From a checkpoint of a small mixture-of-experts model trained on Wikipedia.
Experts: 128 experts in each of 12 layers, 8 picks a token, a sigmoid router, a shared expert of 64 neurons.
Below are experts of layer 6 (counted from 0) of a mixture-of-experts language model. Rows are named router (the router's row for the expert), up (a neuron's input weights, with its number) and show model dimensions 160-239. Each number is 200 + 20 x the weight over its row's rms, rounded and kept within 0 to 999.
After each expert's rows: a language model's description of what the expert responds to. This comes from a sample of Wikipedia text that the model never trained on.

# expert 50
router,204,198,192,192,204,181,182,243,229,234,215,167,208,199,199,208,210,206,242,232,201,187,216,211,224,236,178,208,193,194,177,204,222,223,176,188,195,222,200,252,186,197,199,182,190,225,202,196,226,194,170,201,225,209,200,208,193,216,180,163,197,220,209,166,175,212,185,208,196,166,221,227,189,197,203,188,215,172,202,180
up0,188,216,184,226,197,195,210,208,238,187,222,211,238,181,226,209,172,199,198,194,213,216,161,209,201,219,176,187,166,195,176,202,217,183,131,187,169,200,191,178,192,199,215,203,202,187,220,174,197,187,178,205,220,196,230,181,223,208,199,165,172,192,196,206,188,203,212,194,196,196,227,219,208,231,214,188,177,199,212,180
up1,234,219,184,216,192,175,208,234,219,215,221,165,193,177,191,170,187,184,212,189,183,221,212,211,210,184,191,190,217,246,191,222,196,232,184,186,205,208,183,210,168,160,197,178,216,229,233,212,213,197,181,221,215,205,201,199,162,222,211,211,212,203,221,213,207,212,241,202,183,186,183,216,190,246,177,199,229,218,233,187
Description: Verbs following subjects or was/is, especially be, been, became, called, named, and to in passive constructions.

# expert 7
router,205,188,191,187,217,234,185,219,165,206,211,194,193,204,198,195,234,247,208,256,186,184,210,185,239,191,203,213,207,146,201,204,203,215,174,238,228,182,199,201,183,205,221,167,171,209,177,172,173,191,196,188,221,213,189,241,206,166,179,175,198,200,165,182,179,174,198,221,195,179,208,198,166,209,193,216,171,181,214,200
up0,222,185,254,185,229,199,197,218,156,223,202,208,187,225,202,223,206,196,198,218,224,195,179,183,196,186,158,171,201,217,201,225,199,253,209,197,179,214,229,157,209,193,199,179,199,193,201,164,229,167,240,184,241,163,211,213,204,198,200,229,194,238,202,195,234,197,238,201,167,194,200,202,158,223,209,160,222,203,208,159
up1,208,195,224,184,204,238,220,203,202,232,197,183,178,236,208,198,191,189,195,186,183,162,174,185,194,186,196,144,222,184,201,186,226,171,175,157,193,199,198,201,215,185,164,156,191,191,195,207,186,213,232,199,166,236,191,191,232,193,202,209,197,209,195,200,181,165,146,195,181,219,213,188,173,213,208,182,196,172,216,190
Description: Digits, years and number words in dates, tables and counts, such as 1979, nineteen, several, few, many.

# expert 28
router,205,174,218,216,212,195,172,221,192,223,191,215,192,204,187,208,210,186,215,209,188,179,202,169,228,220,189,201,203,213,206,208,197,206,214,162,220,186,188,209,188,212,195,216,164,221,180,186,208,229,175,192,180,206,205,202,182,206,206,172,217,200,202,200,181,216,184,229,206,151,210,193,178,196,224,195,198,201,209,165
up0,201,198,160,185,234,194,210,237,202,217,183,190,178,172,202,176,195,204,165,196,171,174,192,196,200,184,152,217,215,211,189,190,218,184,203,192,190,192,248,247,138,185,211,189,147,209,174,214,183,201,207,196,205,176,217,192,187,216,169,209,216,172,181,162,147,176,175,207,174,191,217,210,197,190,202,195,194,189,202,183
up1,221,209,210,239,217,186,196,191,197,196,192,198,198,220,207,202,193,184,217,191,167,194,169,231,206,206,188,191,185,234,214,192,172,225,181,190,200,201,172,178,187,191,205,198,210,188,187,192,185,240,236,225,194,192,162,181,209,197,233,173,179,229,202,235,197,166,241,187,180,149,194,212,232,202,199,206,218,192,245,208
Description: Final nouns of place or institution names after the, such as Atlantic Ocean, United States, city, River, region, Museum.

# expert 42
router,194,209,188,182,230,226,140,209,203,231,221,184,196,197,196,190,199,218,236,202,204,236,180,203,225,219,193,227,190,173,174,222,229,205,189,182,231,176,200,240,162,212,233,165,211,233,221,218,197,201,177,168,195,190,203,181,201,204,184,195,209,208,188,179,186,215,183,235,199,183,206,214,184,222,219,210,193,221,222,182
up0,228,203,194,184,235,196,215,202,184,221,229,161,246,182,179,190,197,219,225,185,213,203,194,180,201,197,220,225,192,202,173,228,185,236,178,194,246,192,187,208,197,217,215,194,188,231,185,186,222,168,162,188,217,208,191,200,194,207,189,240,197,207,196,191,207,213,168,194,198,190,187,221,196,200,222,201,213,205,207,170
up1,170,188,192,169,184,225,213,206,199,180,185,214,200,211,218,209,208,204,233,204,212,171,191,197,209,229,199,205,167,194,178,237,182,209,165,184,189,198,198,199,201,201,219,208,209,216,206,218,218,240,190,192,222,211,220,204,200,229,186,200,185,150,185,192,182,202,214,210,204,199,190,206,203,232,180,228,211,210,230,198
Description: Colons, semicolons and verbs in infobox fields such as Publisher:, Founded: 2018;, Directed by, plus degree and minute marks.

# expert 53
router,190,210,217,181,186,179,167,202,205,182,180,172,169,199,191,221,178,209,253,244,179,193,163,192,243,194,173,229,198,223,188,210,207,197,195,178,221,185,214,221,163,234,239,184,190,221,240,190,222,222,169,180,199,201,200,168,180,194,154,179,198,188,202,189,149,231,180,238,205,160,213,229,179,232,206,184,199,234,223,231
up0,206,201,177,203,202,200,202,227,196,193,202,180,175,187,192,206,166,221,198,210,222,192,184,240,221,170,197,224,203,179,191,192,224,175,194,273,203,184,188,200,203,196,214,202,222,207,163,208,202,189,166,168,220,204,173,233,186,166,174,194,200,199,196,239,198,194,214,221,222,197,226,223,203,218,219,184,183,184,243,201
up1,201,183,208,205,172,181,199,212,207,183,204,200,183,204,189,204,250,156,193,198,156,204,214,213,192,158,195,179,216,227,216,206,227,198,161,204,162,237,201,192,224,161,186,199,219,201,153,163,242,171,262,200,209,199,198,186,192,180,196,185,213,154,202,215,212,199,220,215,155,169,203,231,190,199,211,220,179,175,192,204
Description: Month names, year pieces such as 19 and 18, and dashes in birth–death spans and dated infobox fields.

# expert 31
router,203,220,212,181,198,222,175,226,188,225,169,203,213,207,203,228,224,193,243,240,193,205,213,187,228,221,187,229,198,188,218,218,179,215,222,202,214,176,217,245,217,191,198,191,177,230,177,219,204,188,202,181,186,199,175,220,223,198,184,195,170,186,166,171,186,192,185,235,207,173,204,209,182,230,206,176,191,180,193,202
up0,233,219,176,186,190,228,185,199,176,252,184,234,241,221,209,204,206,171,237,204,242,201,179,160,217,199,204,219,191,201,226,234,184,207,240,202,172,173,204,253,202,180,240,185,252,228,204,248,229,213,208,214,152,218,212,199,172,224,197,201,203,185,205,189,192,188,184,183,184,203,210,199,210,196,207,193,181,174,183,197
up1,182,192,201,176,200,201,187,200,193,201,210,179,214,211,190,192,229,182,208,154,208,210,200,239,208,200,200,159,225,173,231,189,208,231,211,180,200,195,203,215,179,218,191,195,191,202,199,235,180,242,172,218,193,196,199,208,223,238,210,220,207,207,162,170,184,212,181,197,210,220,173,246,220,206,205,170,211,198,191,199
Description: Periods, line breaks, closing quotes, dashes, parentheses and years that end a clause or sentence, before headings or new paragraphs.

# expert 0
router,211,186,214,217,185,182,194,217,187,250,190,201,171,186,171,210,206,202,216,245,192,222,243,205,230,205,183,231,201,187,221,232,192,206,225,206,191,204,209,217,175,215,215,193,173,235,174,210,226,229,192,206,206,211,202,203,202,191,196,166,190,189,181,187,207,187,200,230,193,169,230,203,183,207,218,184,168,194,217,197
up0,164,213,205,237,196,222,209,173,209,185,185,190,169,193,216,222,207,242,190,223,159,199,208,232,196,199,200,232,185,214,169,211,216,196,194,197,209,220,177,193,218,178,187,211,200,176,169,223,200,222,214,180,178,209,206,188,223,187,184,174,204,189,206,211,202,212,191,222,185,178,178,191,213,166,184,222,174,200,187,205
up1,236,186,217,213,186,211,218,202,172,204,178,187,220,193,205,209,180,195,217,187,177,199,219,182,170,187,151,206,212,181,207,206,198,206,218,162,180,205,225,210,192,185,186,162,202,226,175,175,231,208,190,203,230,209,231,207,184,226,182,198,204,192,208,170,212,202,181,208,163,176,214,187,183,199,207,210,159,200,210,190
Description: Closing = of section headings like ==See also==, and sentence-final periods ending list items or paragraphs before line breaks.

# expert 24
router,212,178,205,223,179,215,166,236,192,194,220,190,209,193,152,194,201,209,219,250,221,187,208,180,232,230,205,205,194,177,205,229,204,230,196,203,222,183,173,223,198,191,207,193,213,222,198,195,203,184,153,179,215,200,184,230,185,213,150,185,193,182,202,191,189,207,181,236,239,187,191,201,187,182,192,192,174,201,179,188
up0,178,160,183,158,173,180,214,206,165,193,192,176,190,213,183,189,190,206,194,199,204,206,160,171,219,224,165,217,190,226,194,213,207,209,190,205,199,208,188,206,215,186,190,219,213,198,214,196,170,218,190,191,171,207,222,179,176,205,196,181,217,207,204,166,210,216,162,221,177,192,198,250,213,178,183,208,214,187,197,212
up1,198,202,208,225,213,196,186,242,198,232,202,206,204,215,181,224,222,199,204,251,199,221,183,170,207,203,196,192,185,209,179,215,179,211,173,220,198,175,207,204,180,190,224,192,211,221,201,187,229,184,182,185,233,214,178,208,191,195,191,202,180,175,200,225,189,207,189,219,195,199,195,181,204,203,175,177,200,227,166,203
Description: Verbs and verb stems after a subject or to in plot and news prose, such as took, would, reported, believe(s).

# expert 62
router,201,180,197,173,193,212,156,214,192,207,201,151,213,215,152,208,192,203,218,194,216,230,200,214,226,234,198,233,186,194,195,201,195,199,221,210,223,175,217,210,169,241,208,191,171,279,214,202,205,225,165,211,229,213,217,210,206,216,177,160,236,175,205,186,193,188,177,236,193,162,215,246,176,214,210,198,200,172,194,169
up0,213,232,177,174,143,200,177,207,160,228,189,188,184,197,179,182,210,208,207,210,171,230,170,182,216,221,175,196,160,189,176,216,199,213,190,218,192,168,200,187,215,210,178,212,212,181,197,246,193,195,205,198,216,219,210,185,190,190,212,234,237,201,183,178,203,208,194,188,226,217,237,179,188,203,212,200,185,185,175,196
up1,195,166,191,187,232,222,201,222,232,189,200,196,198,217,212,219,200,202,166,180,203,193,191,173,195,237,215,221,218,200,208,158,207,189,169,191,214,202,237,194,192,185,214,191,203,194,219,212,199,205,237,177,236,230,219,207,204,176,223,190,195,199,229,184,198,182,203,220,178,182,180,223,199,189,206,192,188,202,257,186
Description: Colons after infobox field names, and a, was, is, or opening parentheses starting a definition in an article's first sentence.

# expert 44
router,202,235,217,195,157,228,173,199,196,190,173,194,166,191,156,195,191,190,210,212,222,191,218,204,230,200,196,209,212,204,194,194,206,221,193,195,217,177,226,209,185,225,230,205,180,250,190,200,224,221,216,209,209,212,206,194,204,198,197,183,223,207,210,192,175,194,184,217,229,156,207,247,189,214,232,197,194,181,221,190
up0,186,190,215,213,161,206,198,177,189,214,169,211,179,231,214,215,208,170,219,207,186,176,192,197,202,194,234,248,184,189,210,215,189,208,215,200,180,194,238,201,197,199,183,197,172,209,225,168,212,210,183,190,188,178,195,194,235,196,205,220,208,227,200,240,197,253,195,202,195,186,194,244,209,242,205,206,237,154,234,188
up1,166,209,198,194,220,218,177,207,243,192,210,223,225,190,193,199,196,236,217,205,210,236,230,188,181,169,222,210,202,184,210,194,214,189,212,226,224,192,192,181,226,202,204,220,193,189,203,205,231,225,181,214,235,200,225,163,205,198,185,215,204,240,190,170,187,219,200,164,184,205,219,206,188,196,215,236,199,190,201,195
Description: Opening parentheses and start-of-line words in Olympic medal records and championship text, such as Men's, Women, World, Summer.

# expert 58
router,220,202,213,211,202,212,139,217,251,203,192,180,157,197,202,223,187,223,214,209,197,213,209,207,219,202,230,228,196,193,194,196,193,202,189,219,219,212,204,208,213,231,219,197,172,241,188,148,189,205,183,186,182,207,201,190,200,180,178,159,202,192,214,192,193,206,206,218,188,166,205,205,182,212,201,216,185,218,206,184
up0,229,204,201,182,215,204,185,230,210,210,178,178,214,208,219,183,204,196,191,181,226,143,181,215,204,202,160,191,143,229,203,193,183,207,165,186,194,182,217,242,204,180,238,191,199,188,173,190,180,185,218,174,232,206,212,185,233,184,170,223,191,178,223,245,213,180,190,175,184,187,217,180,194,190,186,187,207,209,220,192
up1,195,214,187,204,166,190,222,205,182,217,219,235,183,240,160,239,210,205,196,195,195,185,176,180,207,194,229,209,207,187,211,214,186,196,185,199,233,217,182,203,227,206,179,188,227,198,216,173,191,209,185,171,178,223,240,223,213,176,207,219,185,195,209,237,186,192,202,191,197,200,200,207,222,195,187,207,178,202,211,178
Description: Hyphen bullets, dashes and pipe cells starting list items or table rows after headings, such as - Jimmy Bennett, Win, Loss.

# expert 52
router,221,212,195,230,155,201,192,230,182,210,185,206,224,203,235,220,223,205,218,189,201,170,194,216,221,195,191,190,210,174,207,202,183,202,194,181,216,160,232,224,186,182,214,219,210,203,210,192,201,216,173,165,236,194,204,210,165,234,180,199,208,172,176,179,201,200,151,203,196,175,205,224,159,189,204,190,182,211,201,192
up0,176,213,185,219,182,180,226,205,172,191,175,185,228,201,224,202,218,207,185,162,193,179,185,230,182,194,186,203,202,169,193,182,183,186,188,169,210,212,205,201,200,201,212,213,232,176,220,210,228,229,214,173,247,213,224,184,160,210,205,215,189,175,176,225,224,185,164,170,210,196,214,202,180,170,185,207,195,205,204,167
up1,202,216,192,206,193,159,236,193,195,192,196,233,222,201,220,182,210,196,182,200,189,209,200,254,194,201,203,203,201,194,201,196,203,192,192,180,166,198,186,188,177,180,208,230,224,186,225,223,216,211,197,199,201,200,204,186,180,226,231,229,184,172,197,211,212,198,186,170,184,229,217,197,200,189,183,241,234,186,169,161
Description: First equals sign of a section heading right after a paragraph break, such as ==Early life==, ==See also==, and sentence-ending periods.

# expert 22
router,220,207,181,202,193,201,163,208,168,226,171,179,187,192,198,204,237,220,235,216,191,193,215,202,225,192,223,223,187,201,203,232,197,202,192,204,216,200,177,204,190,225,187,211,184,197,176,197,195,219,200,188,194,221,202,223,205,214,148,179,226,205,197,190,189,204,190,197,193,169,177,214,144,192,189,205,190,195,195,195
up0,207,188,208,226,218,201,180,157,161,219,203,214,190,196,204,173,192,216,210,217,204,179,171,197,199,222,207,185,184,211,160,174,215,214,177,204,194,227,190,188,191,209,221,180,201,222,208,188,159,195,208,209,209,237,168,183,225,219,176,173,175,189,204,202,191,210,189,196,196,195,172,188,198,172,186,217,242,187,206,223
up1,227,206,236,214,234,201,173,212,157,245,191,173,176,216,216,192,227,211,214,218,203,185,215,172,213,202,210,219,200,182,203,209,216,223,228,194,161,237,182,202,187,183,216,238,208,189,182,197,172,193,193,206,200,245,211,202,194,212,250,218,202,230,213,178,190,226,191,203,199,192,175,210,205,178,188,176,235,235,204,179
Description: Abstract nouns after an article or preposition, often followed by of, such as time, order, case, way, point, idea.